Weights of a small mixture-of-experts language model, trained from scratch on English Wikipedia.
Size: 13 layers, width 768, vocabulary 24222, 229M parameters.
Training: a variant of Muon for the experts, 438M tokens, 6485 steps.
Below are experts of layer 8 (counted from 0) of a mixture-of-experts language model. Rows are named router (the router's row for the expert), up (a neuron's input weights, with its number), down (a neuron's output weights, with its number) and show model dimensions 192-239. Each number is 128 + 32 x the weight over its row's rms, rounded and kept within 0 to 255. Numbers have three digits each.
After each expert's rows: "gets" lists some tokens that make up at least twice as much of what it gets as of all text. This comes from a sample of Wikipedia text that the model never trained on. Tokens count by the router's weight.

# expert 1
router:122150130173115129142155109122120067120113088120079096120082137117151165101156157153140148129188167168124147150118099119170165130107140182149118
up0:091135125117069163106177115106106066132070185109136138125134133143083157155089103109122112115167138120096138070106173107127146112104160083100123
down0:080073041159158089115117110183085136169114126102134126153118109123138108211116154142131136140154158149106177135153077174127160109119122099112165
up1:102099134150142137144144094163120117098133085136129115108109169150073153065113142148120145117133130105102124114081103139104131066081156192108118
down1:100139125100137119131146124167188089133140163141113160141123135099131072130144121085153053122100138115124152120132093100129092117134140087078133
up2:119158169108135152139159074080132124066111107076093105108146110138170121125056137101121101161180093121121101154111121103130152191079122129073170
down2:131138080172168101112075115157086093122146094127149134111094119107143120174071069151103178153133113163148158149137141121112076057109154161069157
up3:143211127147103145083119148103195175156137103174109135157155110116216190140135133201090169099130128184105109177164082137165122024167129111163114
down3:096168145080144129176181082041149133102192162246165150084105106150071182118110178131124134107151096124190187123154152131091118114114149127136172
up4:119124169113084161161089105095133146154100092119131109145137132118126094097096108122097139135110155104156173116137098137183092107117115124143082
down4:139113155139135127126127120139161151077077128135099165124148060092142129073176131083155121137137155109123123128174174170174109138151122181151107
up5:167095161145136146131157101154126147096057104192105110128124111107083122131155122164128158194092093139045140207071174145164105082133119084151138
down5:145212141161176167071161149150110126148111163171136094126142208141133074119091145108136192128128142126165099196123114156167152176109145157147087
up6:213103099144137101179147077115119115123098083127195129101081138131133101092150125127159120087161131089113113108083118155086169147072138104155104
down6:177144125137148175134158109073155057118188108120117097102168129068155068099127113092125065120141121140150163135085191141101134121141137179103123
gets: " New", ".", " United", " San", " Los", " in"

# expert 47
router:119205126140143145101128106143104082142072145079110124164106164173160149088144098120110115105170114122126132155111086144177124152116093128098151
up0:139123142124089108109155157108110133082137147112139122139088114129131148098121111142132106121092159067146130080127059120106199121107158157078113
down0:118163119111118143139157073067147158119125204149096106122116168177149175149108140140117098094106085152088114122085177117128117136133184187126191
up1:171136130090120133152137170131183108093125101083094219072122129127126088117148170117071097073137202122102168119103152110145099107098130135072091
down1:163149092168111069165121186132085179180069136156140119136123182125159137092116128128128122074112089119096137098103114111156112123133152095106151
up2:198175190193139125124082140123122104140088118082088115115111108135191128132085119156065104060138115120134100071119112137167088153107135109083174
down2:117124192077150101154046115171101137087150106128156088113137147108177136128122079134118168137147119117091113113108138095099107086141157119141151
up3:134120121120123154117143118105145165163173064169122126135126174197119114139104044123143134137133166091085117126095082180119138154096138098099068
down3:095106112096203149058101136126100105128120154136117172094103170182113144123134166094056149127132147098104122132137076100118140172147138153089149
up4:125096128078119141090129098070049141093146116115129117139167095170163149120142114120080035130149107095173118124136117144142165142155144181156091
down4:151154114148147113158197119178158140174089151116099098115143113136068062133125152061074191063147103117133086072130096167130112085124134157103135
up5:151115180094131097130126059111107067115118106136142096150100161161076180119122107135123109117133107178078062118122113129114100114067164112169100
down5:105126131138128134120175124190126131171133122064135076134090120140143138125137124141145094163086118129106175171142166111145143123089074088134140
up6:110146180204143183131137145129123115104214120084141164124132131101121168121119088128190146109155155126127126176133099148126104105132131136074061
down6:090089141127161151194055111109148150096128132131135084118129116107132170166138152110079138129108090112130206103097152118191144137093142117105074
gets: ",", "),", " American", ")", "American", " football"

# expert 18
router:138162148109122126157130076202135124121190115119111114186150097106176099101151190143090110160135156141108102135179112089129146125091147144109134
up0:143116105162156127177114143171100088103167132109086162123151144101135129099162104118192121151147173158109133174159128115117145139147080119138122
down0:138145135101151115092134104128068092104143146143066096171127129162137110097108129106145149147105131101171098156139137097078157119082128076091136
up1:120088183169155141103154125145093066109128166130143158159122105113117111120172139092151153136105187135057135100120166157105119181145117092147204
down1:168063161113135145140125144119117089131144141084157070134127093140149098155141095152120155108108154213133191105099144141123124184127100118144104
up2:115221172151111152116155145176115141133117109146083109156122174124088146130138133136137090108119125138154130176133180160166151175067105158083149
down2:125130112159139130145164150165117120114158148135163112178116116120145124176149117170108082092063136122139173069066164111130174118190166125113168
up3:163115161146120164121108110173092102166117170167130197100158113145164162113144106123144100110132094140178143140086083121214100112060096117169156
down3:178097181120066150111155031097151173200113141133095140110130161135143137111101129118084108111144145147141155132134227182130068144124065122124110
up4:132087088127124157198129117209062106117104144147119125180122141079167157146138169129192106142115152189088088129113132133115113090155135105083089
down4:151145081130121148163135152123153123145149130107130108159135186121160128203113096148068108134149175146089123109122125094095119075181098161126153
up5:147098089127133060163075117125208159143098110151121123148129084146139105157127197110107152074116120124093153118156146133155122213126166132110132
down5:172124152133126101155162129111127116133129066101152100092103098184096115125128136129155062154172107088079174126117146137171117129218111141156075
up6:132102154111119089100131125089090140101107147123182090105049092108091136131155066129134125165156143171145153135102099101122095064102072097118094
down6:179145098125104210093158122125105163087137111106050158101118151059202128143152100164132120127114173184127115093166142129089100100106153118147158
gets: " and", " that", " to", " of", " a", " as"

# expert 26
router:139109127106117134119128132141172130106118074131052180122103088128146206103140148124113118128183100123060136144141153159125129157149185105051136
up0:166107132115128114123116112106101087159097129096075175117137115188176219077150133078131092149118162186088151097089113200144112112085092098146142
down0:128174114095173137184116109099177186096150076071155128115150088129122121134114129072107123099138184125102144161103126116183141087167075105137141
up1:119108141106112150118112130102142148119134122124100198101125082112160158154078192082103107095132100142182072117073114115139115100144149120111116
down1:166130134126154161103110158117208088145134133143134087150068099143165127150166159086097092164137105152147127100117170130100131154103135138159145
up2:183121114030130136055173122149107212149162126201088104192084091128119069154051184096145171160118065098141154093198147164060142153111164105137105
down2:111097135145160150094137144112132137121069110090084138125176121124090106143127189093154163120160152199112109111129070155167089183161118131073235
up3:114146132132157120132132134119111050078110122190064166109168140147123149079119159143163125108119128150111178125085113126077131159096091092075172
down3:145120112169132142128124153111071149166110090180141134124113097124180170181131152173121173164113122159174155093151114087129163135116089095154103
up4:129055097134149095117145111205184138180094156157169152149149103151071125176128123150149159108143135153132112124171114130107087172094109128097147
down4:063125146148102177093124128100146112144130091118180174124093091134099078162086101124096089110122104089107160127112132114144128134166091116125090
up5:158152097171071158107183219118104072087172159136115105152052023090141153059130131170095139127070144142085103151130102135097109157147080174141093
down5:142145148132079115116132124194125120155119174173107140163132142169125112106153171124133125155167109059090125115121110181096191172141104172074170
up6:079096091105123136111137121166095171148097148092127132171110065050154143104122110107180114130124118094112116132158135129148176125148120114106120
down6:132092122124124119047086109144106104122102170158159067144089129106132176165159150082113066072114109172099111141179094158110117087088093124084090
gets: " ", " |", "–", " 0", " 1", ";"

# expert 21
router:116225135141121129121132184147159113110140141127103135136135098148189145136133131166082136106128160098100133156172052084135167096101161207166114
up0:190140100155104084174150063110099155137116120124141106187123111139144147145185142136152190134106109091135180085128086126089134080143183111084164
down0:161120130097130066100090164145084096114186087139135096186131105115127054178136117060111112138123119117123089117130131094139154143118122033111158
up1:132155109158084150077136107146141136123131166126092172109178115146105164151145113195121082098131129150119132109112148154138121134109161103101125
down1:074162142130123165128145130161128074147194179165109119108094133149166080215097128105071127110142109075122136180107140103101212122093112118100124
up2:158167133065053108165163145112109178106123167128109144167137086124126129105094143133098153087145164111090141106151112136114110157100121077091118
down2:092101092106151113164072155149123113132125156145092116134141099116102188147097188156173111128151163138157141169092117185147126131097164152140200
up3:071169128092101170151062101104137107121134092123154081123194093149153136135133135099089114127124159109091144118152126113158123084129169195106171
down3:141125108097080147120129125085147107157169122095119088105123113144114134147144124032110107074144226075123155120143123088196106107149138127072123
up4:081178168140134160145120112148087111114130126123064092177082112147127117165138078172156050101139164106107155142150114147158130133154153143072098
down4:172127197073157079102162174102119125087181147172110135186130148091132155098131109170146106105127125099100165158112120175165187105128098174103146
up5:148201142143147135154160204115149106125141121142122143143130079181203158093149172118166150120144135120149125150170084106153157130172118182075121
down5:162105174099190110157117136085116192148102131117118153131112151177119153147228131093159154129158141157148135110187154131143139136130114099143120
up6:063125208157110149063189082094146106140086165083156155143119151165122109155114119111169097156180127094130089145127082190128191147111063117125142
down6:116125136108110132119170120147160109137130129043124111112076130128175138138144106115129163070121110116098171149128134121137147096113189143072079
gets: " the", "-", " The", " of", " a", " to"

# expert 8
router:186187167121101153147111155177147075116080094071060104180142115143112141070147144137067139144118144102144214134106115087100144168123118122135086
up0:157170125128115141132169153172115079088127177159109077148090114152137159112184147118082123176140145140125131143220155123101165088153112124109102
down0:104161145127127133127122150136131112121085115123110145169149171153116148112092129151141127212116139134122122117070091149162177154114059060181126
up1:151114136106170090125126090148101111099146140116121031142092135207133189182126149097101131069080156082117138129200132160145135065198131103175139
down1:147127094087132130166154117086083119163151133158148179103124178080183077107150227119118126141121155155156121103160108142126141073159146162142160
up2:194172125093112125136097175159105180124120095122114136117148140146117114123178140158098176134197162094119191105148121091159170118137127169143143
down2:164146090090120140137165095133134115104096115123140100072119147160134174131147124145078160137132148167145127097097115095140158180155155112120150
up3:167114178133130126096127109180083205135110138168104106156151108162083161110144125188081173107090100142142157103106106087080156172182090154115110
down3:127055121079102135113121112138119136090165103194211063115133059161112169120093102103167111089167139132131106092130071139135080140127116122150136
up4:118161090090176162174132156126139164131136126138125143128070113137108115175125122124147114208142073134075184164109129082185071179131125123167098
down4:140136094101108193140141045121163147135114166176145085120090094107140116173171119150049130073107140106156085162092110160103187135117153121081138
up5:167159130136153120152132140145095176128074130057125102090116104085111163130077080127139105070178088142123125150117110150182084103152162128082097
down5:104131106112109123190110150099158133132140182149085136156084098177168139139142104177175067083171132167151093112116126145162167141134115122161077
up6:193134117109091135170091105077155138197108134104070143116066052158191128165104053141060136110126112144115139140124159136107139107131171107132170
down6:123114091118124098106131123159148169132125169208153099105138189083152148121188103102106143137145152105063176125082124107125122050143104127128137
gets: "\n", "==", ".", " ==", "===", " ="

# expert 24
router:124088136167162145072115153137148140155070124100111092176093172146162159087166094170151179128126180158157155203133102112096111129130108129094099
up0:160170158090102117141101156143076180182146082150126144119085162147117083083165162128124104154136144055118132128135141167142113148109209131143113
down0:103113188152145104173133137142118104123124104104126147185106115101164118100141144171127134176176103137112085098116129093109140135105172070149136
up1:201146108154130143131075086141164152146145124133139100138147127087096155109121059105143117124100203141161110122170090168131115136062171146075099
down1:155062121116170131115097139131123096203164175167104114155143148101159158122131118168122142102146120155103155155150117086132115157156103194162177
up2:161148125154134142139131116108122102149116152066109139152170144120143178054187068155114098158140114165133113177164137087113069117156080094145122
down2:126125094144161083102147163129211105170169179042076203096147184119120083155153086122159208121114130129148156151137083181084071136128115155124185
up3:219128176122127158105181134119084136149091098115156194148110162095137148138156130105124126131039085109144106183138184164115119142109152117097113
down3:050117081096144135180150172151145102127138161176096142143154132069116135095126132149107118086116158109092133175199167148170127145105172132136138
up4:099103118160105103183135103167090140153124189158115130138099115088188224167129121143150115129187100108164097100164139100165078124175113138169098
down4:142147123086108146134079077173095159160167078099135116102082110120105180139124045147118175100115110094133142126129120125036125133093116148048082
up5:154109176108158109093151123115134119095075107109100113133165130131188147095128133164129150133116090145116187092097029196139158171109095112111139
down5:141117162075137120144134159178126107073184136138158086118159106138089154151196075128093107113110180119071191097100114056138141112136159101179159
up6:145159084110125097140132163061102144139137129127123086216128115120031093112159101110079094142153178128124087116088159160155106113166050176160128
down6:081117119140153116108168080122115101116176129134063177088146136173132126079126082135146139120130112122169137117115137133100170110113146179125133
gets: " |", " is", "$", " $", " player", " that"

# expert 59
router:087141180132122051122163173193160093097073079157100116161123096120202151142125139163122127155166151113095112213128121070119136133160139155122145
up0:125090099125106145140159129144165069103120099119116137097108128127159133064146145117144162121149093156147128141038071105085156120126110162106104
down0:150124162103146192156132121114143123151108095171102110069164124105117141131107138113116175138149084080146083088179138131134144134169151129109118
up1:134135113102119093134116143129152097149092119114144129157183182124095172190118105146171125147155183163146043153133131092178132134102120107137138
down1:147108137130133159112160100106120094129126140115118127110057083144086139122174181123136123131154134156147144182156190090092097133122143148059120
up2:120144135126124141137105117096135092109128097169099117153118154103128144109106184181103138096098152186100126130105122123142104073076098121131124
down2:113139087103084157112090167060084133114140172095094159100199131119072111125160145093105131091132128072114119116119101068056133112147118131127070
up3:155091182076119152140154107112090114134096093067190117098180180125170130080108129071098123097159134081155090116129138124151130111177102105082126
down3:057157116138163138153140148148178126050120112145131091185094132128225129112159107198110125122131123149122130092096137127091156150076135125112166
up4:149155096150143167123134122154096122076107159126161093145156084109120170108169124163143099124105162153147255098152125077167131116150102127078200
down4:101155150100112094151157143084128185186110190157111172128086135139187096118139148133105120142180115182155090086190112183135105120115185132118146
up5:156105119083107146104152150155117134152150111104116116115037180155130133106127057133152100123064114061164118173087097157175161122095153053154114
down5:152082132130136137122086091125193121109081137140137107154115132124163194129112128069101132110052104135139110132085179201095101061122076115145127
up6:110190121127141135125161163093199212140133113107099150119081130114165121126155144138116186152130092197217140135135136085127099173104175168142107
down6:119111115171121109165178132142173087119127147107135124102096213174148166109137052122131136114113157147041156140165131083139114112134149159125152
gets: " \"", " by", " with", ";", "—", " -"

# expert 17
router:159126103108133112172138137154145103092102115071071116148138090187162121171152088119117090118139199099116128117107133140175094133134154091095098
up0:173114089148077162193112157109152100107144140141125144084183072144130108186167137206118078191142084193132165129095172094099095123174141131134080
down0:152154137069149142110141109126183164115114092156141178109141130164117132166092055142122105078138125172140118095118163120168123115138083098177110
up1:150144148142123081165134163125097147163125103080116146052078113127145140069122149088141129093132118121093116145143115083096083154100135154142134
down1:178095110117167119132095177107146109103139099072156081159093171127168075163136123129138174092128066116108143143132136079078126143140139117088131
up2:173167133118126102131123113132096106111130109186144083126071140141130133143121136164116122151174131095157118139131133117180104180137137166106123
down2:124087119154089077108107113147119093073108127125144180120145049147113143175116121132111120088079128174092132125150135130124094078112125138125055
up3:189110073085149120111142119145130118102106130096159177117132141144092148122114083180186235129135112190137062208095164098147172140096131130121121
down3:105142109151164111103140116119191157110094157186088108087106113120072138087136085163122218119209170130084090065103069110113137119153155144136124
up4:145080085149116090193070128147173068152085151121057103120137149113098145175141117130105155132111151089132100069156121123148090144180101096150192
down4:125094132112115151194158149139139169175124054133138133138138034113145117132124137151089088162163150132102127107092110091139111154109161201147115
up5:188125135100130141160076176149120171137130151085175126093100129119109117105147121129163099124138240136146110125095114112121098097090110152127130
down5:077127151169142154162149120124079093206105128159144125144111135164108099101078080070081086153118143154155128113145161119150153097072120087119125
up6:134122130157154113119105183126208137140140127108102141166113109160124134097146158187121139125140139158119113138145139092096157139151143092108172
down6:214176188103172195243169137068139129130154112117131136126127104116098120115124139120150084093113124113163108080119105141115139125171128118129126
gets: "-", " |", "|", " •", " ", ";"

# expert 40
router:136059178108147118177107161116126159108145102103070159105087113114171119121172161145144112174143155126066195183143099089152074107099126082173140
up0:106148131166116139081145119141099117189113099175163065105155115163167157135176183109102148119148097107101112121106140117152169097151131064125146
down0:181130131177114142168167145120112119157179073040144132150120080097122085185118141103138153137107164129130161102121148127077145127090079131129094
up1:118107115137132134172148122053150120074163120085049189111180101220177166106130126135152117107119169101141166136143130121103168168099103073183098
down1:107122138127109049151116116138088152152135106062127110125073112128153129105092040182197152112160125088150145125152125148166096139127098143076109
up2:114135109046159151165066122107112090114099131123138119128150109092134129129181119070096069180134137177147191131112119094170156141218115059091084
down2:075116134133121119156157114067059091103099128147082140114118198132108123072138149122083112161162088116160132109111111088133150165104132126119094
up3:168150102027151130144208166086111145090160129122136084131159126084100105107158224100100055099095197085131121144143152089127109107136138146116086
down3:140097087147160150082091124112131156197200113138190150157171122107130140134158123108080111083117121090141130167133119173151171162158181118175141
up4:195121139064114130137056193151086149110119107102123107114120056174121098163123120138120099164114108128114118136092164103104116185134158130194112
down4:106094161145164159094132158123145148183101128085162145117185137130110119101121072178047087125095097165141097127136110122096092155154156160128102
up5:099211093186136135179133139151143163132172095160139103164167160084099135073149152147154103118124143116103094168048149061105174112163112188129129
down5:160142071111100094103133130162132123077137088107105137128156093123062174137139146089103102150117154086192089109095108130107187170173093164148135
up6:155103157135142098097151104161057113172126138099116167111124080101118145126188180099152108176078107097090128121144077095183154105113118128131151
down6:108147140097063137095124064121082096136166164138114068121029148116094126070149112106156161123120162153108121133103132124123136079178132138090101
gets: "–", " in", " In", " until", " to", " January"

# expert 7
router:192065117135111090117150114120155119108101092028112139142111093133163099095155094205093134115121133151177157162196080112189124097160137114099125
up0:117128156060070184142108185117129129145071065111122107135082089127158122096179095175134128078160158142127192187159106174163099094146144114126125
down0:090133133126122153122130073128184123167066137175163098112198161111154161096099164105136123075124176123084169119142084124135157139150137132108161
up1:133158140154173153142139148121108085118137130114137087112147146113082131132145079129163070085166136100149152102099057071140172075180107132130161
down1:064163075110170108137125141113154119129149168128171117179172065082189179141173072091093060158137168112121085143083131146147108066137152145100145
up2:128049179150185196111162154143142105127147146109100097128087124163157117077153104186122148122101157150128190165129117158217203148097102132115070
down2:109138045124131089107117177107214170135153098173174100125115127117145162166149102143167163130139131131215139172077135084134117164173095154100133
up3:138125130125111153086143126135136133138131193079105150193152098114155152128224147159138094103119088161149169159057154128155143158141122114095104
down3:111143125093109049214160170084141095113146143095165159068121155163171050171111088128146133183062108158147088176164105116135065092147139120132194
up4:139129121097117135137131048067135086096138082147066135159085145160150134099146173148113148121156122128141139168136107129093124147125176100125131
down4:141111139197116120113151105109157177112155163132123151095097124114093145179150057096153134133119125131154196100134084081132157101129158150152145
up5:149148097138119101118137184169120178118144064080158118132093150162118149154193093204114151196146195091174162153144113145168101103075114119100119
down5:126166055115111072143077128115209113065108182146101121137122139164102089160076127097150104117116123102160148157143085177118138099172076115115167
up6:073139168094153173119157171182110137092160083063159092146122136158148114120141066159122104176154182173107121141132128208107140159114093145095119
down6:118134166160092142110096092043120098119107169164108148070165132182085068114105129109147110067151164139106104124122118106183124136122156094134114
gets: " the", " a", " of", " other", " his", " their"

# expert 11
router:168098121157099078087147143174109078140124101126122169127124138214169143080187164141060192161211110104070151132153138093139110154160162184079119
up0:120155127135087071112118106149135104120167134149126221140183124140132141079119091079066102177136083142156076120104141143078137177119109142091127
down0:091093117135139159085121130184171135108156160119163109066155183118086092160100116152118055146132133149113143163123043178164134136102136139077142
up1:104129071161121154075151128132175113135080119129161165092140161136117158187143145138188107098168099121084152156124106122086141137108140122080142
down1:099126148130121144132142095096179183153143196209095092081077128101167194114128130141110120079165157205137147145209087119137146149114093056070107
up2:127109078171076088111066167134102143127146095192137104074138086148102198129081156141148145114180101143120115121169119098110127143126152088142090
down2:134160168146177136124113184139127103159096142124108151139165150108123126188156075114069106069075089159151113144091196138124130117142149134145132
up3:192164109152083134044101107115103110181153142182093148125155135153133131113130172124165120128147146137130111112191140057086138143101155125066115
down3:200151144104171171101135140146077145125134127178144115097135147142181137146124085118151128157129109120076093089146092058112135164123128185133137
up4:130148158147068172051142076074145144138083168103128156171162084111136139122185205067156137127126100101192144152163090071100139137094154123085098
down4:126127153170134135119145098172148121197138110144180151119111111124136109158107168133107091111121138171118115096153141088083076151177149116080090
up5:124150139086092090120156061108101171122082097077084083077141128106165107092127099095102097126140073120140095132108129129122140066134139044079068
down5:112090120088106109147143081111102145110181142034092131194126106143104087129151147072059096141111092123155140095089125081161119121134129174123141
up6:113161118176167144128094178142125157123056085069130120171106136086181143013198157148126181072157148174140126139126063169109084134196124151076171
down6:121127081138178130119190121148163133083164139117116157065182101083109121122087202129128099103104082112170138126091086122138101116139122123178097
gets: " (", "–", " [", "\"", " However", " been"

# expert 0
router:091135149125137103089113106166108091115143118153076140137076131112123180133157117135100126118166097178121140148126100116108096169180142122103151
up0:095138116146104171126180125092115148119192094100072132169157142146122069153151072171147122125086083110082121198167137104105052131124088123151163
down0:102104093072132173129117115106121134132162069139156111104145109178132095149122129100093089093130084128087106024144140112107078076141116174113089
up1:077135156134139154114112181120183104181122117089141199144078117127146122076103121080134200120129089177147195120139086063167116163087121070135101
down1:118144111076142117132143133159141128169113139095127136126084130122076166087166156135162087103145142172148121180122055105113108174139113142146146
up2:115076122158139079132137177151109148147149134131133164161088118135125113102204184102167113160145144153083049144124074104070172081142139095157072
down2:131172137123084186158090134076141141038116153079080154103115119153162118124089141094129150109100097091140082116079132146120127092129135083151135
up3:130110095137141121069132143141130152086143054139103206121086076107125120148102106174100127103165105191094125082135134142132116122163142070093175
down3:113110116159077136158089171126099108094121085149133119122111098062180079107121046117101166134130070135147132137132138114139102113161115129156104
up4:145133092145083105090091077184173117114088092129138132155139129109150164098188182143159192039122087220152147161116115065165155141116110088115128
down4:084149129152128113100122148130104169166084142055130127119125145102137153148139149203174159078125121154081087132048099163159157110108170119124155
up5:132130149124084121123110101161160108134117138100126105128130075100093177075183169150102119099174110171161113118158121106081100163113135151088080
down5:097122137178110121156117157099165116182117132092119177118130078117098164120074067148099208090121147136086087096120149137124188100128169187149157
up6:129164171128147123091120130119087106120152154118124102122109131144138120111073136125126097075141121141117116152136115137153125107138139098136080
down6:140113107173137109145110087099101076144150146168106125095169081112145153083124119136202112095134156127157142154149127075091109129108071123171134
gets: "\n", "\"", "==", ")", ":", " —;"

# expert 23
router:103132169184083036120079113139169127048160067123104157128108113090126208130115144146143166153143190135109151128137148132153145095113129124094108
up0:128102183082137122136140144134170145143179151108129138104097110108135161100071119115160097116125061100102078171139087117158121086127093129074094
down0:059100138122129129072037057121150146145093111147084149138155119084110059179115130079113128137135159111074107130146164091164203148125171131148086
up1:117167167124101127079135076103142148110153094134132109182151121146146138054142163092114132152091093178137114084153092181112108128098078105099065
down1:114142108130120102168167176110140138150122119145000133069056115149123134140101142163121142146094129099131148121143120188221119081144118088186125
up2:122091161127175135149074157163175135175095082106089174106150085153112118115129148169109075154143120156123126152086093121147119113141080167115111
down2:083140133110171134174075151130156137128087125176162123129151126084077151107144102171134170105117129161128088087121130076157118128121143188108143
up3:173092141142104115102131115144131146070136149089114110164116074153131153124123142140104135173170178111138177127142129123121146075168110146132086
down3:157100189104091182159086136092063164099088107070159112114167135130164104131139156173136131118076138163116148110108108168123161077095092104118097
up4:166136169121112109174181072144078185137090134159144135106086141114158108126123175143164146131157134156084104122171100142178166099110150132173133
down4:146137080119114125139085150123122127180119185107137128141133148138186135130158173115138098121132165152143126071142158130155172116157111119123136
up5:153081172150146090152148127187143137073102116086210167167104165127131168104149088159093135103089146184117146072141205187138141135148094142170148
down5:173095169110125133121174083148203154122117141196139119066111144085125099162145128109133112196155107117132095103108157082102117155167140142088164
up6:154101165040130170135197151137180140155078140169115163136149150134149088098140131176120150144120102113118107150128138153085117166101156094114182
down6:182095102098097139095153115086094135110115136117077129065105112113145142126185175162125162111134115112144184054088101141126118110132174106125122
gets: " in", " at", " of", ",", " the", " to"

# expert 28
router:143156143183067123082164130149097063123175068127115115158122139109130151059145122140159162130169090132114162160148100152137059150138114147114111
up0:162198090100080154139142177088140137098121124092105112182040120108159120070113153120133096166166152108190099121106114143194130139147076063157158
down0:120128090158156174120142126150104189122115122166136115201113147138139100144182154089157101119126121152124122187118187184139125119089047182100158
up1:149129140095084101177161117162057127136085128140090181155136120129135138086162140119109153146143119053100138043173145169149139086121118195091077
down1:112170124151129075163140168128134163122152120218124135106156085160125130130145178088156147127095084132149134047125137136159111097202150162135121
up2:135163150114096100110173115152135167160192130113164056144129098119147100172129142163105107107115119123120101107142086175164159107134148129065168
down2:099091159092149131161149087126138132105112176125117160083117197155141100113180129158153153090098054099072059096128137101174161078128165186085138
up3:115150146166139144139194134084122184092084144173145126120131122108068087083127129147129180103088118107094171050175131114188126095137190139134115
down3:129144161151062154066136128112123156106100111142147170139070171147094167127124122067143135114183107160122129141131114152168125092124159118097122
up4:080106098083120125171114164129103123120163106118116126168141089090127108066137095096080157143156088215104070125104110143112169183119151109106089
down4:095139092135101089234090149140106116114154222130102113143155130094158092099119127087169121095109104172147094168102125147113205113163056163128147
up5:133143122107163133207148102118143100095152103145090105118134103188120167095166215132079218079121121220160145119138066121053103169142113120125151
down5:142099102124134122086124090129084123139099155086093162107163111127144084120161058159123144138159166070171123134127115121073102111142122115163158
up6:123193163153129131178208142127100137112110071130127151148115054094152198168139159123100089113116101115118114145156122096113081143137124130063133
down6:138185121127156124138151146139090127111108133098180114114168138168164163116125146077088148143113094119134128068165115173109130126110126152159097
gets: " |", ":", ";", "–", "|", " for"

# expert 30
router:152136196104139114105087159159139091166054105096149139144175079164146119081153163119132151143117122113162146180150102067136096126105140181145130
up0:122093106155067146109165120133133132067101166091106186148125120123102097121161193103145153106121110076179162150140123128100122116108146127103075
down0:168176150125067105162132105115119112141200108152068121122115061120059141101133087163146132118152159109180138141095096157146147098124185159133148
up1:098145074115055101153189149129139112130064121136136150127136144137115074143185155143131102135097157124130108146069150153224133194129149146160105
down1:082106121099052091229106139097167176149123154118097173125172074129149185159131134155100110130146118188124142065142148124131117138114151167138126
up2:115140147107154083115144109128100120184101094114107087171084095064145127108163104110148149192114157191128144119137129107185171120186120099145088
down2:139124102093173089135089122136188154199187098156135095152085110092128117171045095187093137162150140120116153174159076186107117124073135152131133
up3:145126099128105170130123151174102099136172071111042143160133153177134135145128077143130194113121153188083143125084110192114129163076114119158152
down3:151104147095061161124140146126163137134104161117060165089120129175052107160087164116138107104139127115164181100178146103127212098106074093084141
up4:175173124090092135111107117127112105139135134159191176175131124166143119085083120154143126134090142141170093209199147114151171118088125137087104
down4:154142187139058147169132126173163045150186200144096113114101206096106135111127143130088110062138111149146107134121132146199129150156087150191145
up5:116102121096151069111164141134116156105062106112147162134165120142162092101132135119096110157099133116110175114137163120175117141139099172133144
down5:099142132089136166068129140119175082089081141168140144111175164175148146105165153124140086078136136117132158095139132150135162130138121180198140
up6:122101133150152144147151122101206119131067111088073162135116150145139195150111080125187101055091231138115132073105076167113081094104095163118112
down6:138166097098184107129151132132113155122127069123176103131159171213089112146149080156151190180187176076143127096139139147103109148146099091152143
gets: " 1", " 2", " 6", " 3", " 4", " 5"